config.toml
n_experts = 32
experts_per_token = 4
d_expert = 128
activation = "squared_relu"
moe_layers = [1, 2, 3, 4, 5, 6, 7]
routed_scale = 2.5
balance_loss = 0.000733
balance_bias = true
vocab_size = 32000
tie_embeddings = false
beta1 = 0.95
grad_clip = 1.0
batch_tokens = [32768, 65536, 98304]
seq_len = 512
train_tokens = 620100000
Below are experts of layer 5 (counted from 0) of a mixture-of-experts language model. Rows are named router (the router's row for the expert), up (a neuron's input weights, with its number) and show model dimensions 0-191. Each number is 128 + 24 x the weight over its row's rms, rounded and kept within 0 to 255. Numbers have three digits each.
Before each expert's rows: "comes after" lists some tokens at least twice as common just before its tokens as in all text; "gets" lists some tokens that make up at least twice as much of what it gets as of all text. This comes from a sample of Wikipedia text that the model never trained on. Tokens count by the router's weight.

# expert 23
comes after: "\n", " |", "==", "|", "===", " =="
gets: "\n", "s", " which", " who", " that", " 6"
router:111103123126092160098123159126120113133109068135129146157151160154138111112135101126149166113115149098135132139119145130133126094118149133139166100142125141165123112079110127114123106120149113113119116131129125105095138105093139133157160143142111076079099149158122119115104090125133142112108154130117173153119133130119138144122156143163150132103165142121152136140140180085128119119072101083078146106144105145174095134155149133143113097116132163121101096091163135123110151120195176131135132097123108090122113121164154138142105102146145151114137092114165063126151160171104161136
up0:123152125105116137104128132115120101149135134078126118141159130135153144152124144131107119106122138129152120128128186130160125161108142126113105139116109132089104091106116131144137080132139166080132142083155133072130182088113170158158108207125122145149118118137134146130118084136136129115145102119089145125127141104137129146104143150137162124127118156093122139129124144094126103178131127141082115102141112111127090164162112151153086159097138156115112092140152082158146134118125158102164128160128147145144101122171121137127084128125159135165054119121142129128068157140130169132
up1:125083158126120124119137157092156159112169142089152147132120126157129097143180120109116114100120126145108152161146124131085154162139138135147165143108072125148112123060139131151108110151119124125145080108118131146147104138148110128098124106150113119181101097110138085126153120135135164144114133123108137147160182130160110128144105078121145100119142101120138110172111111117112126109077174136144100124132088144149116134158141087152122184127118123136047151166178104131121153122107139138143133099148132114102108125122135133110148124131122124134099084114151126121138120188096157123
up2:111120137107111120086110115131131124135127139097172174088105124123145150118140084124102133122151127152148125083124095165146161155156117107145149175124135154152099091124142157122123131123109151117172103114171133152182164132089119121131145121091126137145116141097128086139108123149134161122088133152079138117113181165138117142125137086130181125095144122092146088140134145131150152122139133149132106109122159141139121148121135103142114127131093131120127143090167075146137119083151115137136082089186131076112151139184129097117150128184152129150134100154148123116088153128116128129
up3:167142087128137113119124125181125147107121135174140153130114136123125129109142116100131153084151080122145161132162139132133176123118115173149147184144117116144127110086130165151126119143099143128131138129167146161102121133163137150135141134135120115111115131153119136102129154143186092133093123126135176142163136133128108149098106128124188166091120084101132123083134161121146123166106119136141142101109135145100097102154162092126111129117115149090104158095145125121099134172138138165156125117162169069169121115084083136143141086114108104149070128107129136138153129148123105130
up4:107086106115100142138123119159157112101151106138110121132154126181139122129089074100111090138129150154143139165130129164182119106162147096127153111129075119130147150080147149161131120102107143162141137126116119100138081104140207112159121141119121121124122121123150112110109064144130123101157152169129112156116132141124112126111143143148157127142123094118141111101142140120176154122131129107076138116095081138111157147165127088091147114120080077106135117151115099107142162113128126128150094121105121157157127118134100123130112126151128139137102088081121107156130129082142170133
up5:126106144118119126132110156140104171094124171103133129061116159138099121117160118133154121105197096125134060159133182127140163105139162143148153115126082118089135109087106141114135142137163135097157137131158140116138160151102112155135169159123141140151102119084111154098139103156144115087124142122093126136122154168117137139112149134112095194124142118121151133113127147126149078154132151143109126128145165140132155100149140171133152108102142105082112113102132141118112111127130160124144142124117115147076093121130150114151135076094132131150160113126102099146145179116140129148
up6:120166160137161126158133113168105114120199100156140134095111127130161144155115105103111145109123120103134120113128116117111132122138129172096142179113143102156124144119090097141092144122109131114108123123102128159185149151107173120144122145130124167144124134155151105168123095136133137118123096128104124135082171157154139120105156122123168130144112118098127138136123161125160090158093126125090112118148150072104120113116152131100097141128111140146068143156149099122143152108162122197100178170123129079130103126165153079134112107132119147133143082090139111127111147142132115117
up7:164151135148130144102168151115096139162183107132138153155139121119163115099135153149150129118121115133137105135112104092120112102143127178141107125164166150141080144167145143112158161110104118063153132087162169132140117130115113083161115164098172113107104133154127148159145093161125133134110152161126107154138130149128139130177127104163146134111125144092163148144131149123140106128130116112099174141132084135150104161096131153113120128133130140079128141123141139098090108143167107113151125092140140097086161087144130153153122132126105135157156113080086108136142171168141100122
up8:160142128169111136112119112109139120100131107104120131184155199144129139115138084092159128086120134143146077140144113149139143153119117125138140171107162128178109125133092149118130110140155098107081139121112101096114118111136116135127133129152107120139137138142136113121123138122147128136101123114154067093107159140144144136078093074129098095104139137130162120142098120115121113160165126083102171145128137138175106141112144076154124112089095150154127084156131144177142099140129160108133155102143145124138146133182114128127143126139165125173159145136192111109122146148103122157
up9:109134105146116154101153115118113123127125123167095139142136190088168132109114127142133123086114124046158128161098116145132141096080127132089095115135165130122095099106100130113131121130156150083081127101154118094159098102091095123157137162132151149146139126168108108128131121123113166071121117112126135117132137122092083136173122100121135140123161181108116125130139142096119162131114129109105114132104132105159128174137118127115118121106110089111133118136130105118140106089144159138144112119124164164111089124121099122150170133116158159089168126168132127119103147167138161178
up10:087086134152147132139124177157135162109150150163123122127118113122066164098112086129142168129115176151159096141130120108073103134130129113130108168103141147148108133079178176114160071106162082120124115137113159131089124134099113129154134142144099136130111098122124148120108118113128148182113124100160136135142102110127115108149126107113208154120132108121167117117110113147159090107113127100134137125086113126161109136135083118125116128133150076142096097099160137128091122139130109113112102111111139126124107139166169141142157131120132129112129123127083098109166112117135139159
up11:111162084165057128110178147172156119100125139146175172090178121103115150117119123131093117141152121113113126117144113144124146131110105118105149129149154131150120137099137127150126102088151127144125111104111141131130094154098155106117131163130150098164115156144152114129124139139119133090121156156093124132161156124155142095116130149116134123123081110140103145136135158140130132149121115114153118154138139088130153098169090138151106059102131144163111071078158091135099165170158110116081102133133127103159102118145096114123143122133128103121120119075149099095169130159117124125
up12:145185102144105181213143126111093106180120116144091156119118152120124127127145135169132125172112174116141107129156112099127120115111099117093196135156169105128164118106096118133175139144143130110105155143142145136125144106089166147161094107112157123109119166145089118126153164118116116161132129145125135129141154102136149099119142108153177089136144152123177126163089119137151133146123085125128173136118113139134110120068133085126089109116144107132100120130158154152114176099134113150170127117123102129083123134138107124112132103125106124127128117141118126105126140135127100129
up13:143070119171133170110121113110124153098097087179150148148116140144150120090170106119132121130088132160105091144151125141111090167119112133105123107135123137126103162141089108113158127128190133098126115113104060129147116111133141149178147138149119126123126079120163109132117142134129086167099175136127135117128156184108151132140098124124115100092156145108154096160107143126128109120108154108095145106153137158149143148082112101089112154142117118106111154118135111133135141107117182093144155120123103089105123120180149171107109124110128177161122126122137150136124142108117107144
up14:121141124089145121135129109086141114106137115126147147073185166136125135088138130093129152152098134117142088130136133148154112149096145135155145147114114084110158097138183125085088149157130162150075154147074131124088128125163118125134086109108108093120117146140186115098134106125138097133113114132170153129139125109097162130155172122189136104150123130103137158118151167128136156134173133130113156117124172133133151111121139133110112148109118094138114128142147119089149134144088130153138141148164101173105121123149114186132135147152095135151173143111166146116145151141142105150
up15:079110116132111182142127108110137150131101133077139116122097097143084107138136117110089102117126148152153103134135098130111102100105159142107130161140173127133128117166098130129177098166118121107075118169114130089162169121124160133149131107145125146125075113171168104121122151125133158109137149111133129145163120119163137131119121120126149113123108152146139153113154145091136158145128121130095130162125087118117115174082148127147161147140110135158156123157118176136119120140103135152146117125113140140089160107137136079152095142121128112034144101145102170131172121142095132133
up16:148140160168124132135134139130148170112153139134149135126132120108129127185089094124121093097141104122146135142093114148117144106108127138113156109086101182103104118101104155131135131145153154098123108111125143150139171144156118114186126167160116112090145118131121114094109088101152076121126160105132131115121149134134129086154116143151127190136114134128184150125153138112164100093122104151108105111113138118131134102140160145148124205130086170145178139134117131143136106152155163150176132136139100125079138114106131146145111131098120161170133094108075115147107102132107112146
up17:102105108122142159120132107135104130143140093121097193153109146114117117105141116142128127160136168125148113147119119154111105150095176105095153083117137157116112117126110149155115126176141156116121142121120164138096124145088145112114184181087143126121129145114140077140083117142116156140131163116108101092152120114131091165153167125113140117102152127077140130108126148133132107101169098101140158099121129107179125200109107143136104121102107181121146109150148170127158091134139127150143128111111129094108125127146177145093137108116138160115121132172145132150157160149112148161
up18:142063155121100100108130135168130117120107119163162108119100107151085113065115152102133147121113137151134113146116061133147137073123166168127148135146142115125125119113115127118139147138136136131138112130147150156179103114122133106137162123127146094099132132141115096138096176108115109121092058097104166151138104167158119127140138101123128152137099115092163116110116120110145151150098167101143136115106139135095123177168133125090158155151168115135106098149121107124136130130183118137128116087109137104099166127105124132108170145115138116180126124096111109122128121099080100142
up19:188177169140138180139113155128081130117145148140166137110141179092107113108126156145136169101141130098122114151153137124134164115138123100116093145130184136139123121127140133117118148133108100119147127131108099168157097129148164121145133114117138153158131118144113126101097131133126090112111107111153155113137120136146171133066110152148138138091155096130139135153114156112128109146121139146157137136102157041146121139161136099126125169085123131106081086142175119184142166138180162152139095140140157108147114138134129131158152107155110129147151105149133135160116115095117124145
up20:105086177111116147190104105124177139121126094143140174113139112120152132120130113124102143099128088093138080119118112105166170096136133105151154080144159126153117159132113100135141101132117116104159124123143155148181146109137135161135124137135156068089139172145129125102157140110132123107128135101133084129159124124154114100114143101115134113170095101156137104090105145152106099117096133119109117103079094117136130103152191135117122173148089117130117122105105128149128184142173159118100110102128130146094117114163114173170130128133132127136135118137153121147156158129109123141
up21:128134175126106143134145128157162115101143127159096139119128122149118113142124130128160108146161133137161134164155111142148132102084114149108168118141113097132108130121093174162132093097171121096127118138116140128117167128107149142121128093191154110125103146108102096110141116160126129130111143116099108131157158148187112118145152057126107141124115148109136119143122140129132153098118137114114120140124089141133140130109168093154155158134120124145066100108186138107106151137152151169148100072123181155151113124122138125170128109084127109054096130142104126123169124162108127105
up22:121130140135109138146124117118098137096140111120121147175148158140097147087164154098115142147130144108146110130190079128122185076072130122123113159148104150131117131120158118105090131106117146158123158149144121085133135134115127152140148135173125161140107140123154127137133147097151183117110136144135148157122151103151143155085131065146101110090138111121155096113171153073125119098099149132157156125110136136130097168120148099149111148101126116108114103093150082169117127084086144124083120128149168091120144129124137117158112116136147138131144162158138140136124160148131154171
up23:090137153175144106185115153159109119103143150150117170131117167120135178126116089097165118114128120100133110127170150199134117146105134116120153097091102123112139122080140144134143149110139139158153131074144129143130096132115207161119127149144168137109125105139111094189115150090139128128116152140079100122139142144181156169115166116116146147091138138156129104126138147136125129123131117130123104082133144120143117142143104145145101098101068118111137118130171130128097155126157152145095112128131127142142153098157163150105127104139146119099126139126128154111172098151136129112
up24:118106123173124124147143150128093118120104100145144180089128141132124121181135122118109150120139140119094142126104156130122132140127129107117132151116121115128131125077167148145101149155120119115069104141091167162138139138155137094098133110165113139163125143128133104164100098131111171129133095128079131104098132132138124116159170156152136122106134126095155131170097138162171167078093123065162112104122169111117124101113122123123101172105157113118114118134157124099064156113174170165087119142155139080140113149121107115148151091151148132125096108127108122124093111133105115130
up25:153154147121145133137122125163088111107169144102162094103139139108126172094111074092115106148122148118102149146125091101145139098124095145131159106142108108115156116083096110118129162136130185136129127065129134118119108157087151145153127098182144101137120145163131102102159141107119175116153149120148122146175186161108155119097165144138145143100097104119156114130085146119152147146102111106132081099140133099117127168115117145107137109089137124114125144152162100140130148125119124171066135124146127112118129128173141142171137133120146123147075120098122128123094139109120134147
up26:161117157153112113133124102135123087127109105154115156144133129112142131158118128168106146145120146127120176133097152122123150158133114157146163117146141132089126114088078155131096117129163127144138163123129103150126111120102102104112129136134154122142121125068154094149147134103129087132123161122098160125132092129117116099112129081123116141082105083137188107159110144100141124125147138117157124148080134107130140135137097152109114079083138149124101060122166141085103110115176113131090101088107121148108105135174125133113148133095114099181134094124112093163153156127089146149
up27:120097098088120138152166135137159129106113116107164139134116111109079125161103130130070170134110131106139108106139144121156142119097117128144124162132085152136179114075149072097110115137120118145129116139110145114140123142116137093113128143108185087117131118141138099102142139155112093091120162144078157137134123089137146149168125080116164154115141121132132095172134111109114126116127168092156123121120140133141104121113101107124137094104147130168130087101141135190157127127124098113115112083157107105098106121126172100129100137134128137113130069151138118142135126147111086190
up28:126085132146112104099133169084192097064080135115103135127119167135179142146154092142105144097108150158113106122123147163143140131112112111141173116152095132100140092131115136107141132103160188123160112086105153122136151136112112121109116125136180087120134109140135148127148120133134113163097120151132137123165131133144147160150096114112152112154123092168142129125159119132145130105155161081148126120141122091119117120158128116134106122114140153165098119137142136132160164130172147101135144149093133136130094155170157091101115103154126124131094130127193147143113132187113100129
up29:118137124139113146123123130127126092084188114103133103153124120142120126153114164093116123086122120121134121155177127142142126127096124141133151159153182097109088097122151136115177100131111112095171098085153067152157121134111113150146109130118135077149103138105096128075096140135113143147117131116167107128121125129140124127070139131140147061115126112152132127115108150126106098117141172107126174096136114155145150109118137128137120128139144084074105163142136135115163164122129118158145147130122146125122166129158115156100119101118142132067105079093151127145116168114161095148
up30:122105120159140110106134183139142122159161116092125161114127137128132149176160103137138119183164168142111115121149133124153100134091100127135118078134135140117145145128172131128096159115156139102103132099135141147108100111105153086135135148107115141114153096129113075119095100121138101125118161137096096100089113131104143137139165124156122156151111154080165108145126125146144187154141110100129106179129147111150081117139139162138107113136126126066145107153138094117155116128135130182162132102134148111150110158141130160161079084137110146140154112110083111102143088118145103127
up31:102165098116128103169147138137081085136169160114109121093124157118188105097143106120127116137175145139121163176123136129104101132112114134143149125150103124150150117142120062162136126128097157124120127139166112111068112121144121148120160115138109166152127111140110104158086102127195157095170150149122132105121154143157139168140116115114129106095118129192143119151146117124116135109091167185117088151140115133141126171135120128132142125136157122102095146119134108158115109110072143155086119132103143103083110123141123127142128120131139134153143081123136097116118127153119092148
up32:116154100127143136113133104157129128132134113113151139149152176164149124183100134128110145101139144147129134104120172160109154126125122116132123113144098149152168129114109126100146180131151126160117090140143162101142128162112142113118144091160143069087124095124096148152155089134162154157172102131111145155158120158116142077114137131135178124127150165161171154129156152116146114125132136108102187114147122119093173097089168134099122148104099128120105140087116140108146127086146128116106124137142102121118121111146125108115113129187137155135126151109152105140141193139155081160
up33:177131137127142104091123126150123120161146098085162129110135124186098147107120133092091118128120134140143116107116116089197120137115138140114128168146114145117144127123170134121138127101116133088110148143143092146080061129115151111136147121106150123175120138119110096079165104129104073124121137169126142130121128126131149100129113169151152128095140131096126108104122145137141090112088156101104167102154130154169099176197139151113125151107146147132125116114152101121139125180152130098092160106138125116160148130139151100111119166117110100135161120100135111138134153123176147111